Experts of a small language model.
Size: 9 layers, width 384, vocabulary 4096.
Experts: 16 experts in each of 9 layers, a sigmoid router.
Training: 279M tokens, 4253 steps.
Below are experts of layer 5 (counted from 0) of a mixture-of-experts language model. Rows are named router (the router's row for the expert), down (a neuron's output weights, with its number) and show model dimensions 320-383. Each number is 500 + 25 x the weight over its row's rms, rounded and kept within 0 to 999. Numbers have three digits each.
Before each expert's rows: a language model's description of what the expert responds to. This comes from a sample of Wikipedia text that the model never trained on.

# expert 8
Film and TV media. Tokens in film, television and music articles, such as episode, series, film, network, streaming, aggregator, plus cells in tables.
router:501473487547494511496477509498466527535494506508484459507526485510558492531488515548515466464487461491527495488481517519500456501499465521507488528498512574497532551506504501508516489477499479
down15:476468480447500505507517489483496497494493503500539519500495510512479489426498477471558520484492495505486494530472536521434487488521523522504479516478538499499539486461505526492475472503478461
down16:525546491512465550483525490518505497511457514451510493525484532507507486524483500476466489514507515452493506470529452448545493496498519519497493503501498475487460515497479494540509489494519508
down17:433518514484514503476499487463524487487519489515485502531477487517527557549518460495512505515509511499495492501503507473457505500501483461476526578525508512497552534558500522491491501492519515
down18:479480554466533530494495468486528499499498503508502535463472515470492531448524496488481504532497487490512478508475466528508520509452493534463538477502524467524503472522507511501485513492499485
down19:503497532529478451475480493496518546494509462503581504506518539486502469498518495516511488524483546517497534502464502507552535515510552511497452571536495516503493513482508493473526467507448538
down20:489518461491507525461445509454485519481475492509445505479502518459496510505568507485497538482503507522484505519516479539524480515541441507502515476504471502481496504477501519480534532537541503
down21:510515492479518504510476509491509513509506474448549530526538515509473472526510544512529495522497526489507466436504527510471530494500483528490504499498497493512531528483524524559531536526528509
down22:506531539492540512545492523494501491520512492472497510529456516521506532524504512479499516530529498485533484530538480515501476521486495491535478549506485482522549530526505496521504482474511521
down23:451479512477508502515464491551511513466515492490471494503521507493551494482528470492457477554516540511497533514516515510516516499530477490455498488501533552498524480499469551480500547468489478
down24:464497473484470496488491492528504548538488529499514466487488534490520511528518493562471516483522537513520512521514535490479491536505513452506506547500498526498504531501495496467494514502491474
down25:496501522512444508523531528508479525467485477508540492479435494474489562557470495506493501462484471475523545469505490522468521521508484544471493522524556529518534493502493525530469526498480489

# expert 14
Possessives and determiners. Possessive 's, determiners and modifiers like other, original, such, her, its, few, plus mid-word pieces like a-est-hetic.
router:464467500520513546488530492556448504489452515542476485531489484532504515482478536514534481504493518494475488499476474521522484548472459482504429488566466528479488492476474494513491514484543451
down15:495510502496506507509513527492490469456475472503510508477539496498488437501491494477472456492437534482523486510481523507470509496451530513477505457518485429536478517513500489508496532488518514
down16:466530537485478520509496508526512512519474464486469455489483544458482503527555519504502490484542508532504467539516473480505469517463492490474541471522492543493522509533461506515451494526512492
down17:595473492482561465520493514499506525518426512509481547504529525479480473488487489519533499479479531486515495500456472539492507517460486524557512536477487499426507508525472490464468520488477496
down18:505487527503531506494501508523456476503551517494520459519486494544559469493462439502456560503521539510519516477439528534509504458499510466500490493534526468502502504477471489499507501470510514
down19:532513525503499521530485514494455534470435527505478485519475503524522497513509490438488490495489526547510523505509500537543482504492506451476517492493513525482523484441503493523509470485546507
down20:493512543477506502453478504452514545475494471549510482511512517486511498504533491493528509497486498464480509473495462473459492531487505525502481477541471537509496517532502543536500488480475426
down21:491526490454472497543478534500501497469494461463529499499537483451461486483492498481505478493508480496508468503499484502516511492534527505517468500499473549489515518499508488531493479486531476
down22:443510511487480514514552457507487480486525449505487506486483496497520501500504462486474478529505501520539475467486518491457508510512486478528508487465495500507446500529475496480512464511543520
down23:514514490496542530479473501480523496442523492499485502482488483509502497501510502460513516519525506495490452507498498480490492470530494545513547467495543457520495507501508478481486454510482460
down24:473539520479465488517498501471532459433518488478514488495502549534546520495508465494516492460470540448508491512518504498488472461530464461474499552466489463527514583498516473488466478491501488
down25:507504508461512496510560502480472483493505476461514496497490514486509512523507512454501484508510474489513475524460513534528514513508469487459506466471484489506498470496511516487524522467471523

# expert 4
Word-initial fragments, connectives. First pieces of words after commas, quotes or parentheses, like us(ually), pot(ential), K(yuquot), plus Yes, See, so, but.
router:500509501511474482497525482504465483514519490542516501490515475502515455469507540515518513507479524479500506463496506531540462543503475488465504513540498514504522519484499540521516527492504502
down15:540487528498498507514468520516518497468473495485510515502493473461536550471452493506522471482512497521516472477515473479527465497516515469502517537491523515505495464496496447538465492535466535
down16:476499491531510516510520534486518471473492481486493519552493543535480525510525513472479547511540496524485442480447540471523537502508477475500534521519529478483524533496519498500499531487524528
down17:538532478492542508493462515514472526526486523522477425511474500519513501480495553499477512521505532519488457529517448473526465504498524508466498483531478488493476511495502509512479482488535517
down18:517496537524496495492540518495477485510491539484485483488505499554537465506470509489494489495512495541536531519463501515520513474507488489437493509504470487439537468502484500490479497540503485
down19:504478498521519522518483545482492514456520518480530492493507515495481488541521505486508499434523457529461482518524485492486493472469485505491514490493469505475487506503511519510497513499517472
down20:520510550478511478490499520509541499489461521548513485514474548503539491503499553492488453475530514500499500514466463478488492513489503511491523493497521463463477490552532510467475490541494496
down21:541533495527514506444532494439490502506514508565527490511537510452491473513492486543475537533475527474559421475500511518475509545520442519464496542466497505437489454464522509541531494491481519
down22:494533501516457538497510465529483537518476484514485467500479510476467499479483555516498522496472530516523502488519526474474477493491476502551521488529508499460508505485506501481493489534487492
down23:488468508517507535471486485437517529512537498502526478523471501501528475483553479496557493510506510507492453525458513506511528532484480484485493523531516522497490533510508487475517534536513522
down24:507499528495504533466534481477511512491552476495528563453507509455482445534487469512465489530510495494459508538511508525539508487487481527515528520493484492492468487508513494479519477493527495
down25:517511505483478475484470443476518519532490511450483497536475498515538525519512506487512496484493505475477453500473487493487459447459546507514507491505534510459459521494496523529544484543449482

# expert 9
Word starts after articles. Word-initial pieces after a, of or and, especially m in "species of moth" taxonomy stubs, plus trans, commun, reg.
router:483459479520527519511516466532464510533515549531525460542493484458494513479502521521517500472496495459490541492513474530551478512517492510522500517505492504489515531500524513479492506481476554
down15:470470509519512495495483505497540489539535473529508527478508504531541491512576543516486525465501506480522534506519537493479497483474523467534501485500454470462462497491453464449530505461519529
down16:508469526485494483540531452516490521485534534553507524492496490461521484512508489479568494494473484488512438503517497469460510485499505443486507485472489479458531514465512474463480485527513512
down17:468469486481508489522477487531511504521519519505508510507498498500541498473532497480532499469558513424502482495484470522521477544514502506480511518525532518474526492512527511549484516506531482
down18:498473482512502520513533518512492511501511558501540478537501484519494486468544508484526526492520536495494499480478512544517508507513522509492473487519489473528483499506491516488435503462464456
down19:512507472538500501491502468442462476518521515532535508515481524499456472515503494510481502475482483518518500515478489479488490512517555524541545505463529502488506495496506446525508496510473439
down20:458557500499493511518527488517454466500501459501459512483517519495484483539518508521511512509503467495489541518491481520520405488555491462467538523505475504530486555496537520524481512515508476
down21:456484496522505506483498504506491525487501512503478474473495528505459500474516479493469521500467471474510466523501497546481483506487524503485529476502506480514541493532493493483435480515533496
down22:568519502498459543501524508458486523509475496481536496539507462547481492474534451516512504491483511496485479498491475485485556474513523483504495532509577521529481518501510503552524524531524494
down23:504504501513483483497495518497523506522465502458512489512550523523546493467513534523530508491542515522542543495547524503491513493496472496459496466469496482503477491538499540490511482468486468
down24:506500490467491524518500535511521528530474520470538467467540480513496511457482470533474491439465547497472512489503491508500488515503542499526503482477465465499537497526526530525512512485513537
down25:481469470508503550525492498493469457517487504499501534486517508510509500496474506480508490522509515541517488468497524486459494513465517501496513416485496507534490494448500503519491475474506517

# expert 10
Infobox and taxonomy fields. Field labels and values in infoboxes and taxoboxes, such as Animalia, Eukaryota, Coordinates, Identifiers, prime marks, Genus, -idae.
router:523506515523513528524500502474478468525542494506494477498473516507531504469491560514463478460494517459493503490494491574460477523509456497467486499575490526504487538500494518513499505477506502
down15:519476509491522514450454495514474509482489471505464470491504475519475499464475485527536502515514481530496528516499507469515534454467520484489512464486519509498471468484442531499469501505539497
down16:517472456474493452524499518518491499496483526472498521509488519496488481525526475435484471528496511480505517560502501484525528519510479501481540533479560508488508494548522515529498502483490517
down17:462500468491469478502488492501541481533501486529481488466508510511515483482482491495477496474535497496546433440469463516510529498500484499509505468498514512494545475521492491485518519444521495
down18:485512492502517512487479467482549507483501499560466513508490538497491483529477517542506518546542499511518463445521509481525476515545515486466508501512523462450511492496510525499514526529510485
down19:459445503521508504540515522523503516544502548504469544483551515505487488490517489506468550498526469510477506535491451524504503457503511549494528483464434457514476506536494516478493472456521493
down20:516477492518498487529453494507483493504487462521479510452482468437512489514462453554528478513512488551493474472498481477500511468495533498546519521548465510537538531505478485475500518490498487
down21:449480490500519525529520526511515503522496516508522505517516464513520507481541470515477492515501488533505510513469469543530523453471526477523509517548444518490487471500493532442513545528510513
down22:474460480498507513510464494495540489487495472505495493529458509451521515506511509485506497502495496459512504460508486504509477530497475531480538470496520542488511501518527501493515513476489492
down23:541521545481509550519446518454511503481517481482469499479477485453519509490528454510453476523530507489488501507507484481519537480537489473526512552500443475481493506497492507469460454502523516
down24:525520524451498543501491519515513495499515502496480523523467510517486495471470501495509521503498491494461527511532514487491496457499514559495451504492463560507538498534563536530500480489466476
down25:545526512518511456500534510477507476501522470470485468525575504521473522481464526518485510479508519507497522513511485480479492502504471511522524544504481477506445517508492475500543521510519533

# expert 2
Tables, coordinates, album entries. Slash in coordinates, dash before population totals, name fragments in lists, and album/song/Los Angeles tokens in discography tables.
router:530530510570515533502492560512487547526528504512503487512500498487510521474481500493560465472521502489502488497536502490508458496540496516475475527506506486512505548490515516483500512469500517
down15:519477535485502516529504495493497496465445526499510493528511600514491499553517567478493482454463534503517509501522512517481536476452499509511503499495539509499515515523469438529472553433521485
down16:473513489477490496510481552488509488464528490518506566536476480486497500501511538491517519492438459514513472521510440487519543507477501460527497478466480548503513461490497489531490500474542459
down17:434506493498468448440510531524478512474525493492549505548516520499497534488476522456505477493508518505504532508488533494477517498538498519533483519483505477507473493504485508519464502502492546
down18:478556487491474541468493519488508476490459499483483515482492547523510500532492487494471542491498510472452471578500482515505518540462476515519505521499536489528464492502505481488490485489491504
down19:500443490492522497543519483519503476490503472487497502509491451528500459536517503460493453521472493472499535546497502507541511553502514503485480517507513474461482519482479494495501512501485531
down20:482480480503512512523503499559454529501505496530556532556517504506502509488485520509479509517506467486487495487533487519464525518462490481522474496470513548499554519545460520531502453488498525
down21:497538524431486483485489483521494526444512472469508507480464500506504526519467499520493442517491503474518500528536489509511509517474506520479499532495518525537478510495524495485483510503535500
down22:513513472516488520481564529463462464513482549496441524477489484496523451518522510487534499499482472508487468500489534501519480482499488465522492499478558513515547501544497501495499517519504471
down23:514517524497491546499508499500497472503515546490522505547503490545522514536501483538545528497505514533529537503488490509521487512520501516493518478487450467540488496455491473444505465516476460
down24:500509516485495492532513440523536488517503558505512553520517483497440452501520471513486531562525526497441489458483464509516510485504500518537520513507490454492513469528535502525530505499526523
down25:538505471485457479532529525480486497532519537526520527480499535509509501493548462518487505512503521498503528512483503494449486522487510490465473499455532517538518486468445470481486488482532465

# expert 13
Pieces after initial p/b/m. Second pieces of words beginning with P, B or M, such as p-ion-eer, p-est-icides, p-ne-umonia, and the space before years.
router:494479495524527497481498511525510499531455542516483482499514493489483502501524519504522487511482462460507494506517480523535483514508492482522446489494471534484480507493505471488490551485507503
down15:501484543481497522502513568491502502539510449488530534545507510490496483509476522438479505484539512468479490518520545525455494508508513520500525492482473497520506537496463544477516492450482549
down16:502552535503526503494499529485503477500508502503488528461532495513522464514524486482525519516471488484511520487496488484521470497504532533507494472471523500488501433484525502503521512487521453
down17:509525517559497454518524494485560476499508527513482480499475457499525519471482506510503495503545485499473484544483494461452496465503533492501507556518492526496489525488518492500477482452519500
down18:457512446529478485534460528468473525543476514519464435487495519463492450466467521523506481516505509474514518498528488478462474475507493475521501526525515523458508487480525515527536532514511507
down19:512518496493519499504449489493489497514438546514513479501513495495495514521518482474527525505495476476554470485524472541478497554480481496491513536536485509527434487499511525508519501483488482
down20:492506501504493474510471548527497466493526494510572523532507502516517504515475508513517495560488498504489490484482520498524477518474524544534517540498482493495485544413523524549470524524468538
down21:520502502520470494467463539503498467491456510492478458451527474493482517523485487505464539436520464525520479499476470479501485470489501507451522494475503531489457521497493569515507484505495447
down22:492510551518524509481475520489467458506547466533509501483537464523526499499534498513485483517514539475469539510507526562493538466488521513490422516535499490493516519539486517517468518529493512
down23:522526502509499530535512509446492524530540523479463486463524506501505485513467509464522516517456491484533506512506513510466478499508513544486465493485498472501486526508498485477481512470525479
down24:529540496521492471532498478512481496515495483516487504511481471532504550490492473483490513545515501479485505498503511532525496499500506499478458503553469553514483550481528478515502496504497523
down25:495510548501489471471463500523513481455498508529529486493496528552545476507537492469515524478491476451515508486509440562503496507494479495530536504482506502514478506514512502515528490518475493

# expert 12
Mid-word Latinate pieces. Inner and final word pieces like int-act, Ext-ract, Add-ress, -born, -itional, plus dashes and dates such as May.
router:516503503483551466496529489537481489485509496505477447516516516535514490489506498551510513528488525513514490496493475489509469499496515528475457464519510484491512528480521519467512537474467512
down15:501505518500511530478475505482519465489557465495488518481500518477496510497497502528506505525511466515503511512483503485511494501514474489541521518531476500547493523510474515536481488515473542
down16:483502503485525522503533502500445539534498457541451492501496531505494496471522517487515541457482521515522500479494496510538503496479463519530496471481492524456500443512516518515501533530515545
down17:509497521470498443464489483483474494509460452449533455517527461514539483511529514503502452457482511470469544452473534470499535490478470516503497451546497525490507499486545509542479494520497516
down18:496503483522452479487485494502502494488516518506518485505514499498472492493483504497478474507492503509479525510517494548471503506497501515461483474475508476480540506498483502490500495454467500
down19:554492498513507502469488492501455485510495481494456489478488510485513490480512508504505489493521497491523496506515484499486509503510428484557471473488483471501466478491493492488508461480507513
down20:524522501518484453530509506532474507494495502471522497505503477515500493490458476500463479516481449484507471544456508458471506496457509496501495527454502508489519499475516454492478522519485509
down21:512466477511468476512436506504541492545500518496497540505511463513528512471484533472488491495507499475505556520490477495513434492530531457489481529494487466533473527475501484498502474503486462
down22:482515489493539480494538479550527516512510501465501556470481503460445504486504469483513466535481479502547532530488547465483504474512501474498491491482499459492484492472518486500515433462516516
down23:457519469481472494467481485524471470531541512502506505484514509506491493543536516530498502500493488539501471492504475519515500467529499450517539488482508498521472576486508521488547514453478468
down24:528499485496490511547510523494536515487520468520528508513503540444539458478518517519482502495561531463490513477501484519486477516490548496466463508561488481502437504468533518503517496503513480
down25:484479500501499528509499439449532487485512487524486502548514504477532511548499515479504474512527511505493499527478490497492511460519464517492469524511452547507536491528502447510508502531500473

# expert 15
Sports biography terms. Sports infobox and career vocabulary, such as team, League, Cup, footballer, Career history, Personal information, and score separators in results tables.
router:485497486497492528483485533477504481492514495522488452524519492501537502446520507456509468454473450500483467523528479498499477514534489498435507538537477486507524536507512501499496522463466493
down15:493474515455520470495580502487479520509497467513482474504495504485529495499527495479503518468475498447458460524553465493476486502499538513464520467497478475509539539518507466550475489525447509
down16:472531517504499491505519487491552495482498495562487493501527530496513467508479517515486478518499514546441492476492453553530519508487506476473522482504491514502501486464494469531494482499520539
down17:508511510565491512469496480531500501525500474443487484503513508489505523499558513498471513448495505476542438517464517535485489505524483481489518478494494497480512520444441474447487489448511525
down18:500468508514534496519495487511495571516530488502487516541543471519480515484481479491563539516504513461490548508457489486468481525541487521471480546506580510526435512491485538513481509498508479
down19:519502479476511519464474475464499473553481531468501490542469492522523469519492506517486459455482523500500469529508496461543516527488540484480486518496519482458508533478494514502532529511520529
down20:482506486475521490488511527519513482523519520457508494502448543525474535528492508463511468515520529508487496498469517463453494476462497526519474522505525459494480533491457516508489531485488507
down21:522504510497498518452465504476515507482485495532512502525527476481497488497551531538431510532476479497500521517529501491508494509452494480453531455494474458455507476479501468505486466529462473
down22:467499514452537514475498456495511452465473521469527459475444488454529488510539520537521507475516473497491514458507498510510469508494502513489509477512493492507508471516487521497476511465469472
down23:521511476485533492500490477514490490437521533513515490510498524525483449516521493487497493536439504510566486483493491510508490557467482476497500519504504460497527524523487495526527508550491508
down24:492505506485498521480489494537498466523487493521520472542486496490492531484504502514466510509495492508466505498470469489484482473507458536559518484517484510517508503528466502467536512506489467
down25:496518492475528511475491531463473504470457480534493510462487491491514465473446515509492512499504504472506558494477494528511471512521488489520503548516494487494540564522521482501517506529465483

# expert 7
Word-ending suffixes. Suffixes that complete a word, such as hund-red, simplic-ity, lyric-ist and -ed, -ated, plus table row ends and participles like located, built.
router:497507480522487498497512520513501516530512519494510456484497523481484485463461568482500524520531488486504470521522513540530484541509492528485523506537487493492489558486440506482483503447503516
down15:522489488481478479510550553488485498481538518511502555510523499508533534487436476515489523515485498479507534458520456500463512514506479505512490486499480531501472517543442510520464462504482516
down16:470510524494482520518483500523468488516474505538467534537480527489443485471439512493502517499543485495467482513498489549503529483500469470486509507516560497488507472481527503494517506497519506
down17:574513534542514500527516492505510491510504578504501499508499516556517499473495518478490523511552492501540518443504552461488534487501531524537499464458510502489507465461450537476495513513514464
down18:494471508542499477493550495549486548459493504465498485505475522496529489485524481533490482494491483490514511543498493479483497492528551517463472475450482557487501501525442507513463480514488516
down19:513506487569516518503496450526492436471534499473520475472502515536531478488516516485496502542476439473470546512494509508505498500528453492518497507509476494500488519518493565481524539506468515
down20:504483449504498485546513540488523515477503500569539505506496541495487512483473496513516515524472479517521561510543508522538478473485514520484516498465505529523508518509496454482481493485466486
down21:477519565487489517504527520533514569519497460465479496448520485471465515504540483476515511466446513451529480496472538485539519534539487507492531549496474455493466526496484504498488510504486524
down22:513506506510510513465489446508506501483506487536556503484489489529485522505532502487488484501521510486555491481513493511499503520451514506534539471500480456501499490499500468462484477501453516
down23:501497479509495488493477468511494513515429501492472538466488496503460481542514491559511510456482516486510489531463551516506515493494512494494503540490501496502493533514500522512522545503518487
down24:506517524491522496493536484474474519516481495468477522512534470499523499465549504468549492510488443455509505502542531547473474486453570521475495531524476503513507479495517518558494485519497516
down25:503498508491516542477481508523467474487481500474490497496482487504473501520507489553483523525455520509480502465538491492527477518500522501519471447467503518553522466492489529495499498479511510

# expert 5
Politics and census pieces. Word-initial pieces after al- or in election and census text, such as al-one, al-ready, United States, Labour, Conservative.
router:485527490503503508507517559507461501536505518533490465504481530459572487525474502498504491496511498460461539448538473531482462544475499538465483483522502510475507495456452505504544514491486524
down15:464491488481517512510492473519516471533502531466479471483521473449518517492472532516481482492514526497454446499472529424488489465465506553496507468543520486460504459518514492500478466488524482
down16:511468542508465559528470521483507494488475527525533488454450496518493470533458500479527510496483480529500490490528505516524481478480509523474505524526517568494515516533493499506535502462515517
down17:538498489480488554522496486506480508525485521525533495511515492492486516494499491486542477510486481493501550470495509499481533466551445502492461462504509517521517462506516479485503520486474496
down18:514537501489489481487465512542498497535477496485482523474444469520501508457457459494481487539504467539470481518481493510460487507503481448517495506498486499467532471551488494542551505471519493
down19:514480522469492481530472527497488469525538473507531430519500463502552528495471474479497473523474475523517476541508509499459486434514466522523480510470521475473469527489455485454530540475499474
down20:506495463497496465504476505500506482518538492496535455534512442519502502491501489473482539526496514533507541536513499464516508505519507544490461502489527500553447497510461474503479513408464491
down21:475471491530555489525482480484471451493465480513531469502529500498498447536523520504502535468526539562472518474445521500496496522524516483502492526566468485496492482495485512476495515439501500
down22:473473462559529511484503466509514481539486492517539524484482490482520496498541545502525514498493512540485555504529551500531535496494461449485487536486471481498510494483505513544466502527510482
down23:470487474469478538474517536488522534504467539559502482486483507490494535502542478525510486450497544523510502465475526519469477482450482492488494497483518469491508504517506500504508507502509488
down24:494490517508466500472510530511492537448456483520490498532494426511569498500492439490498426511473518466505510528456455483508494532476518472504479511492516509480496530505498532510473510503517474
down25:477539526494490489511550511510517548490517527510495540521507450459500470463541516494508505492508528485512486509459495511530526542485500496502507544547498443495542465488502528522497497503505457

# expert 1
Demographic and decade tokens. Word pieces and digits in census and demographic text, especially decade numerals and ethnic suffixes, such as Hisp-an-ic, Hawai-ian, 192-0s.
router:510507532478535520501515497531468514505497484508518441479458484478504478486487507541492448515461521514488527485518452497486443508498416500498496486511486520468511547513481504534525505473510479
down15:477495506474509533551449506488486487499506505451501522518481525463443523531549549518543522498485475512494466530522508504528490451527485514498528501449488509527488500460517505470496492504491516
down16:485493553454506480488497457440525472500532487467468494563510537522446512501533489478499490539486485493486516502516464483520477521504471517531508497512499527512485496535510504511483490508461528
down17:476468516501487511510472487521476507482519462446465535519525513537488497486492506459514487516544472469497518515538535549491480493526512477442480504502487504493508490466518498464472491503500507
down18:518492499523482520508507558505541479439526491493491508497466526506524517501499493526482508529480509513519529494513457506492495501494495526535503498506501539488490494550458496511478521432493474
down19:476506497495488503505491448471471515466455505521481494479455508440490511481509544497502513487499485510508521539495469517524494470540514496506489522480515515591543486504503486488530509508493469
down20:513458545466507475490479526490462528500494511524547519507496485526507485456507514546521562512486519484565503544521508526515469513557487519457529543459504513538506514517500495509506482523503507
down21:490506493528475514519536430514517447438533475483462474501455515487492518506501500520487513486512519491489512525496505471492475511496524531467480465475551471514543512499495468554497506543517539
down22:539454516511505527525517451526517546503479521539467554506521514522511512454467466500474512489506476537492503519492506535503529441510518529532490493488504471551524462509501481527507508506535487
down23:426487557521519488489509512476531556500469490529476462514514472540532528503496514480564478479485494424518485497518454510527530470492513519540514496494508515493469559536482494478500482503504499
down24:538521482532457499449511490518564524508500473482493508512487493519547525498494487500505456502509514503521506525507538489477504474478488486540514484517479462514486480499499523485510467529547521
down25:521506475512479508513495492520473505512471473471479489483547506486457489505475488536501554480457497459552499473558451523526520489502476507508525466500446531494475515492524515472521503489492510

# expert 3
Name-internal word pieces. Middle pieces of proper names and place names, such as Chel-ten-ham and Hol-y-rood, plus common first names like Richard and Robert, and table dashes.
router:473493468534446523527512522493492526494520534498508484510505498520536475499487516485507476509465513490483489503521499521524494541502494548438458483555534511508476473483473552508466513500521512
down15:475477529538525485521489507513467476524493455533523518494480498467472482507531469481497506513505475505516501490485505571489491484530504516516463523527500489485506496516504503496515478546474492
down16:504512475467484527502493490499464479480507489531509524509499503488451460540487524491534495506485519489500512514473518520473506485507509477489513538500493508512527489518503503475531475510528476
down17:481524501520501535504508549466490490502536476489518478473558517496505496514487507466452519478448497476485561523488483537515520472547482544458551427517470480518480505526502532499437509522501467
down18:497514517522461508532517500477437477490500469527466480490499503476452534480496472506529467487518476502503557499505497480493465478475490533508493498540498496481518537500524487475482477467530522
down19:470454470493496486501483507496524526533493511499513482480478517525498506487512535512489497498499503483542464498536499560480465478511553492496490522500481511520484531502526514507513508518443457
down20:522507526481511533500473492526489483510527500462506510543474460521574504469487483493500513493500481520476502484514516524517501508485465523542496525482525542504472526495476490471502468495514514
down21:527491514493541500476478527508491464506497534491527468506495525474535532490490502498488510511518482490532512509499487503551478503516488506444501504477540548462476506506503481499502493455520526
down22:532506523490520512523543486490508520507510508530508534470498514456491512411500500450548470448507514521513487467504531485462501492502463522479515498527444472499532495519525544517536495510515517
down23:533502475510483561543498523480505514496494520487491511488532531486493496504505547486517563511485469518551495511511488508493468529497501524549509476478500519524529489522482476491524463508478487
down24:514481526508512522477469480511471527474473523502496467496513492504489486482494526507533496432481523479498499497472488493566527516500525494496537502550461523482492503474517508515487515528485509
down25:509488493484514517521419505500464480531457547503468513488517473508481515497510510511499499530514492467545479554532524522524466542493541459517518507474516494503533496505498496498499509508505491

# expert 11
Foreign letters and digits. Accented or non-Latin characters, decimal digits in tables, and rare word pieces in foreign names, such as ø, ö, Z-ing-iberales, Kyr-gy-zstan.
router:503508493531500528485495514518470537518521506496509514500504502504543502511483484470503516512481500507499493516496492525512454525524527512457442482531499561499483486508524502507485518504513502
down15:520525516446545491558522497488472480500536486463525567459512507477489484469455487487493500510505463520505567487478505462482494521497518481513493532474478483494512452523494502500496490490499526
down16:535462498488471505501456456524503442498516505480509538526464526465479510529479477497505448511520500507493466571520516491491486525491458549521509517485479522494446497491487487509522492546525519
down17:516532535502490481515426499482486522542484538510445503509513502484490510495527453516525531464466455518482499519518485457442475479530495456520509524493518505494482507539509479510446518516476488
down18:523509520439469493535500550535512527545553520518483513492512524508504453516523536512459488490508525514504500504527520504520461528491518512484489489499492461508504503489527504503516507485478465
down19:486520516490482478535514500470510482565489462500476527473547482518502474527474538460455516508533528547543475529501499472544496502503497505519509468474495508493516471496520506523477527533514489
down20:487531514452499473521533544468531494497491467465526503460495491530469483498488534514516530501448544454479522492538495500516523506531470512494473488485509498523471495523480500509456523503517512
down21:465540454495501520519522576494490496524479503498494495491519476506461485472481492517511494488480510487536500547483533505503520475464447468487517507539499505487454542472505530501487462498491513
down22:525513509504507471545499526490486494474491503511547492542505483493472483538510500525464543546559510470456502499468454516486554529493510487521495541521473540492547464512519510483470492499516551
down23:516474499495516507531488501491515470499480457495487515536500545535477451503524530436516537530483507476469506491539511496449529473496530531513482501507489550517539534509508574453507522471497490
down24:495489482520497489478568459496464501517508559494505506511513440527543526475495492492538467508456490517508513500497522490535497480482523519528486477497492530524542498483515534549496472489518445
down25:510507512535541513502475506499523485512538573555522484497519505523486488461522529558534496505517563521483461510468504507559477516499421505521492516514496513523495494518480482534518484498517472

# expert 6
Institution and title names. Words and endings inside proper names of institutions, places and offices, such as University, School, Army, War, Pope, Archives.
router:462555523515544514495485512494518510504512484518480467530487515461513482490494495503485459486519453453502475466507483514511454538514507535467469491525497495500437508509477477505498496530509509
down15:457488506489515568547529503480462511479524508460466504505499498489515464524547513511442531517552477468520510518468527507491497489533512494488504470528466492471496469477544457507516532507498511
down16:482502504502501526488521529492521491478471512517464517508538545457527506493524491529511470519525492485517543471518465486525512486456522507483530514484530538522510454470509497505489479451499511
down17:509507533491473517520530506482479507502494474500512519491431531545517540509511550462538506541491494475473500446493466514489476517472486480486518516500534509503498478501507549476509452481518519
down18:481456494453495515477543542515516488545470536538535509509528514465508447495498541501472493508520492495469494510503472506499543500503492473469495524482478492473511504544458494499477537520526502
down19:529510509558494480493443480516514502526481516506478473513477478520521490488510506504549513519530511535504460483518531548521486478514533505508516509537502521508533507488512491525458523513502502
down20:511515525482503540488467486485486499482460464505511529490504530461460501511526480459527508495510538502510502468454477547511544511498489430512499493522424522487475486498528516484524453543463513
down21:511495510551449536456476500496517478508548512498504500478474495499487497562472502486520509504463501525522472519500473501534471494503449522517474511522538542495499497540513528529503475448487466
down22:499499515486480559516514516458466500507504493480548480474471489517471506515493513552501508515492541534474525494493464483479510484584505505554489467503516474518524483480534499448468490491484474
down23:459536482498514518524506450523484508511497535481461484509510499520496496487440480470494492474482480507518534492526538481507499484461517518514519486516541483512498453454474485480514477522502506
down24:416556487458496462483500482444478489490485486486481526507486471479473535527491485491545501482478436468517554457521524491491455472527542464519480466496527481510487533511508477473539445488498502
down25:473457513457494516493518510479491498544451500527480538486450515476510502502500520479542527559498537496512510496518473502499482503494468506511468505558549474487483488416478492471467451502498501

# expert 0
Biographical action verbs. Verbs and verb endings in life narratives after he/she/who or to, such as went, wrote, returned, refused, going, professor.
router:479492480496489519459532513506498506489518533515530479507484517526501479490519475486508457473494468481515506460520503520555488489521484556449441478523495529486506483460512496504502502492462513
down15:470497499462492473475497518561518491485485487486448462491505545464512504498497444546496498475514478506549526509500451534512514488471570479498510481478495475486518532515498510498553479485447501
down16:526483501511514501440439436497455482535506521477473518479474502484532451534455505504472472468492485496502507493562516477459508485504531495545480453502547498508493484492538457508465504511497472
down17:491512484488534511489471518509519491523489496524490488476521485547551451484493511515482494510488505543497500516499517494511533508526526538483499534488467471501485509492502457477499510524489492
down18:460502500536478518486475488503461516514499491505498505499519527460449538474486532518519524482492513468542490511489517512508497518464520483464536518488485533470525501532499441498512493497491477
down19:501492514481524480505489488475491532513475501462472498545498506474470479436502537488457464459491501480493493515477495503496541511512510481510511554483481491472499503473507541478478481519468509
down20:494491479485453514501545476481513510467496492475474539455427504483518419489481497511500490510443496525496506502548535489489489463520476482541490486456489479504512516479510516445496498495478468
down21:493520476465520488515526498453488549510486493442526511547477482485465477449499500476467464487479508483490492470529517487488480526503491535488510513514513520515522501470493496528533497477466489
down22:468559499544458485488527482532501510496528482498481490491506511517478433481493514480481490481505497492501486481505524462538499505517476490478503511480500486471496506516491511518533549508523525
down23:467489485538505496528459516525521509534554484503483474498542513476519516463543479446464516525495487518490475525484515537550446501518531486462504502483493528528478462528502539527511494526496535
down24:484505480501481532478495466512521528453492528504510497534506497522494473557497543480482517493470538486498485473552506492493522462486495510500518503441509497482531535503468528556504547545509487
down25:516467478467495510497532447498499543489500512490489480516497474521527479508508453491490506534494471508509500481521527490479495521487490501541479536502526511481537476483464474535516553546483526